Below are experts of layer 7 (counted from 0) of a mixture-of-experts language model. Rows are named router (the router's row for the expert), gate (a neuron's input weights, with its number), up (a neuron's input weights, with its number) and show model dimensions 0-127. Each number is 128 + 32 x the weight over its row's rms, rounded and kept within 0 to 255. Numbers have three digits each.
Before each expert's rows: a language model's description of what the expert responds to. This comes from a sample of Wikipedia text that the model never trained on.

# expert 13
It responds to: Middle pieces of Latinate words after a prefix fragment, such as exp-end-iture, recru-it-ment, desc-rib-ing, and lip in lip syncing.
router:164131114074152089114086139158120127141142092228149124115140158150142120087143177179166100127145136163123120189121115116180117153121104144104093177117088062118119089115079068152145087143133120115095067099124173134097169138154106131107120103188125148113087178073125133165072146153100110139114148115138157150065136074140102127077106099131138136150140047098089124063152170082134124163176
gate0:128158094114074141138102121102186072096104155117104164202079122117132146115126125117140149111123119125109109103175089159156097085137118133102135092099162105078180050139102156065091119119123155078088138154134136146161152122142182073149114169107181109141182085103151148088139123143113132119191089135154095130113188193149068081140125131182138126094149133152127164229119111166124105123088
up0:123061123112190153127141123133101101119106149180135095160056105081152140089140115143193162138081103078160120109125163102095117129183075125160111099195112134169127120099176089147135153121141127107158147140128134160098183110183097155161147095098152159140124185112155170135171176082138076162114089103163117149120147131190065203138094135095150139173157122156088144166125166164119103081159
gate1:103130121115157133078158157177167167120078147167102090182075108175144146151164121214092194145123135138098156142145162188111119158111169112076171126138171139087091128101141079113123138139147135113118165123048157055124120194112127149086158139152131176165151125126160135163154092136111156127069127130142122110070188154098085097137112104127143158087107100114127207146142148100128088083118
up1:090106172109108110074107100132083109161124121140100093140142118092107178100067100093122155157078179118062179139147094180126185143161135095141129149115133131171177119122165162171133183180116128178118168139086118142106081186135128105122120133132147101170168132047122111130113123132144146107169135129207180140117119129112123151102169101123161103144213105065097118176116097111161127175072
gate2:175160149101120107067141186145126137187151164160157170159170100124104173152089135199124125133093189142101153146164180161149108140133132122142119120112149100165160080161157171156158114134118137115113091159200079101131135133104068171155111074094076127099093153105131111105153112108032104115087112149110170226116128131137103093070138146151137093139118077149130099071143147103114138127131
up2:153147159153108130119116140138189191125180094084139091159147099130075107124146215136119120098047112157156154145153131087134126128133112150101168099153142094071099151093163119069134097126072128155104181087110158144152167116174136133103111108068147149134149150117122162192117077144105137151089130164129080154160085117100119114108151112139106183084174134184096183085095062188123115152103

# expert 3
It responds to: Common adjectives like small, large, black, strong, plus word-final pieces completing short words, such as sl-ick, sl-ight, bab-y.
router:102155115130119136158120108100115084133140098134130189112103074092191112140144144141136079063199113182130057167083124129166156105139142165170137166153129082142141159180148101180116078143110123156119078107184125139118139129180115077107167067153121144133083150096150136138101092119135113102113142120150097090076079128101171129115141085178073094120140164200180106111168134126079108121066
gate0:081147103053151112099154089129120193113140141160059134127116174130153109114140151135136151148129141080148137163175176100130134142158188174034147098151140154126120175132204139112134122176117104144173126108134083146059178137120137164142083072107080128080111150135107093094156136152098145138080103137114120171187112073149139181135203146124090138081132107125162115189096105119123119098121
up0:117137144101158119152031150208111152117133115122139092136109125153085162151158124088109082165143087121133153143128067139072143179127071107103122168130134129163059141094113151125144153066100105116139137158133099135105149086109117109106072139110147083109180147128144174141124132124147107166132119141138116102088192211141090121156162140111176162096063198132161136176187180166131119122173
gate1:099169116129128191107112125171081108079167108141146101147154175067119112127175092122089144175151131119087162152147155180094131151113117122100117089111084193117137147145124139105132150108088142121150078104069106131131120135094097182146138130181097133093145117194140092129130048169250144070123142093111175116141135137134149101060153132111103099124158089123074155151113083107159173127146
up1:138180106104105139094117127080139098152172149121162161056114098075070208124128125222100139099166122173098128164088111097153148099138116102144120115111083112144177123119099072119139106160093142148065092124154071095107125113154159135096161090177174160151142122133108071129118107088127153128147192149183147097093096126075113082137149138136141097138088191114120125140172126116119045119112
gate2:101174061096125128121121080154104086117117132156106097171077129143107108122151146145091148092093112140141121220174136173099101086127137127063148142110085200150158153156102128119138145145110186141088108065172130128122107129150183148146081155142118125108169100123093111101084132166141174150133046043156104183102128123146140134161190130157126091110119145139165187121064157111145133162149
up2:141146125125119080127117138087143103136101138135169139143131140130149122112152117139099091067095075146155080134097186117121060110151134111131135133084116106067108137124157107147137162121141090119176169124191094118169129182145105093176144086144082126139103177138111115120106147170160120128112164116132107026152117074154098098140097184115113116045098195138171055203159123147112088158073

# expert 38
It responds to: Line breaks ending table rows, plus the suffix er in names and kinship nouns, such as Werd-er, Ban-er-jee, father, brother.
router:146173063142163185166129155164077102162124143110183141085125095083139101112141144146111091145171108179158092122116093150108123156138189147118164117105150143172108109171160131160107116106081153154148130133175107134176148099159129138096128109178119118127148123174121067150073156100093163097054089117142086094071069194122117079123153146125094107091073169127112105112135182121132192185145
gate0:160134105094132126152161104131091196166132116167168043066119091062151167134103132137141067108095113138203102123124165177170143106139154101108139179119139135130155143176117130156102082119138088083086113091181140098177125160164109111109125191106169133132101174136137138135154136159171165088137130143131142134158143145129101150165188186149066072131071137149131177051144134142105115150115
up0:132194123093134094058100180158166091177125112132118122142135122090126094119130121116175127092172090163109136123137121089091084159130118077085152116164149104118116120163157156108170174132097149175101133109144167156136130133141069178133135115131119174030173133124126185138103144200129114122127142072125126141130185127123108200139053092114159065121084153091158142121067125150077098125174
gate1:134111157110155105191152186059102106152130171118055104073062109165124154175152091142129124060149146123158171152140112094169091160118106150099111156109105102079171131176133130130168141117130120178139105122128111131113089140122228104184103118135081120119113111079170125154102184105083127144157121083052135157157175114134132136094122104130072177111121144116154199122108147112092128140156
up1:098150115164121104144132156124097134115037095128072147144143140169150134144103123170113118055105121099119084093139106157156154074121128093160108133084148092086155115125126094182205098128091115144126088130104093134076154176083104113155118173124059055123171095140159157154129132148100069073173139168187143144168165132117169146110095146132131149124201168174130093092124097139176134106111
gate2:103108099120135119107185139150157157106087111200131137123096136152121107185144126163065115117111135145116091170148131160071099081097128169099133106108130123054111097132127128074115110121113103107098102116096077143159164152106142170085072097156147163129128098203084097055081107165112122104096204141141051129084099179172070136141183167149112156120104143128136134133114130171175153150166
up2:119127138091114158141139172160129102163122137113099102131112155101142136112093115101172157125172133185118122133149132104120108133116191098097149145068143110186064130122116179135153126079204149144075152131108117084096130083145153084147129103119123075069144126111152160110151184128102202085158161028123146043126091127097150112142178123134100111149094167057071150079144115123130082144119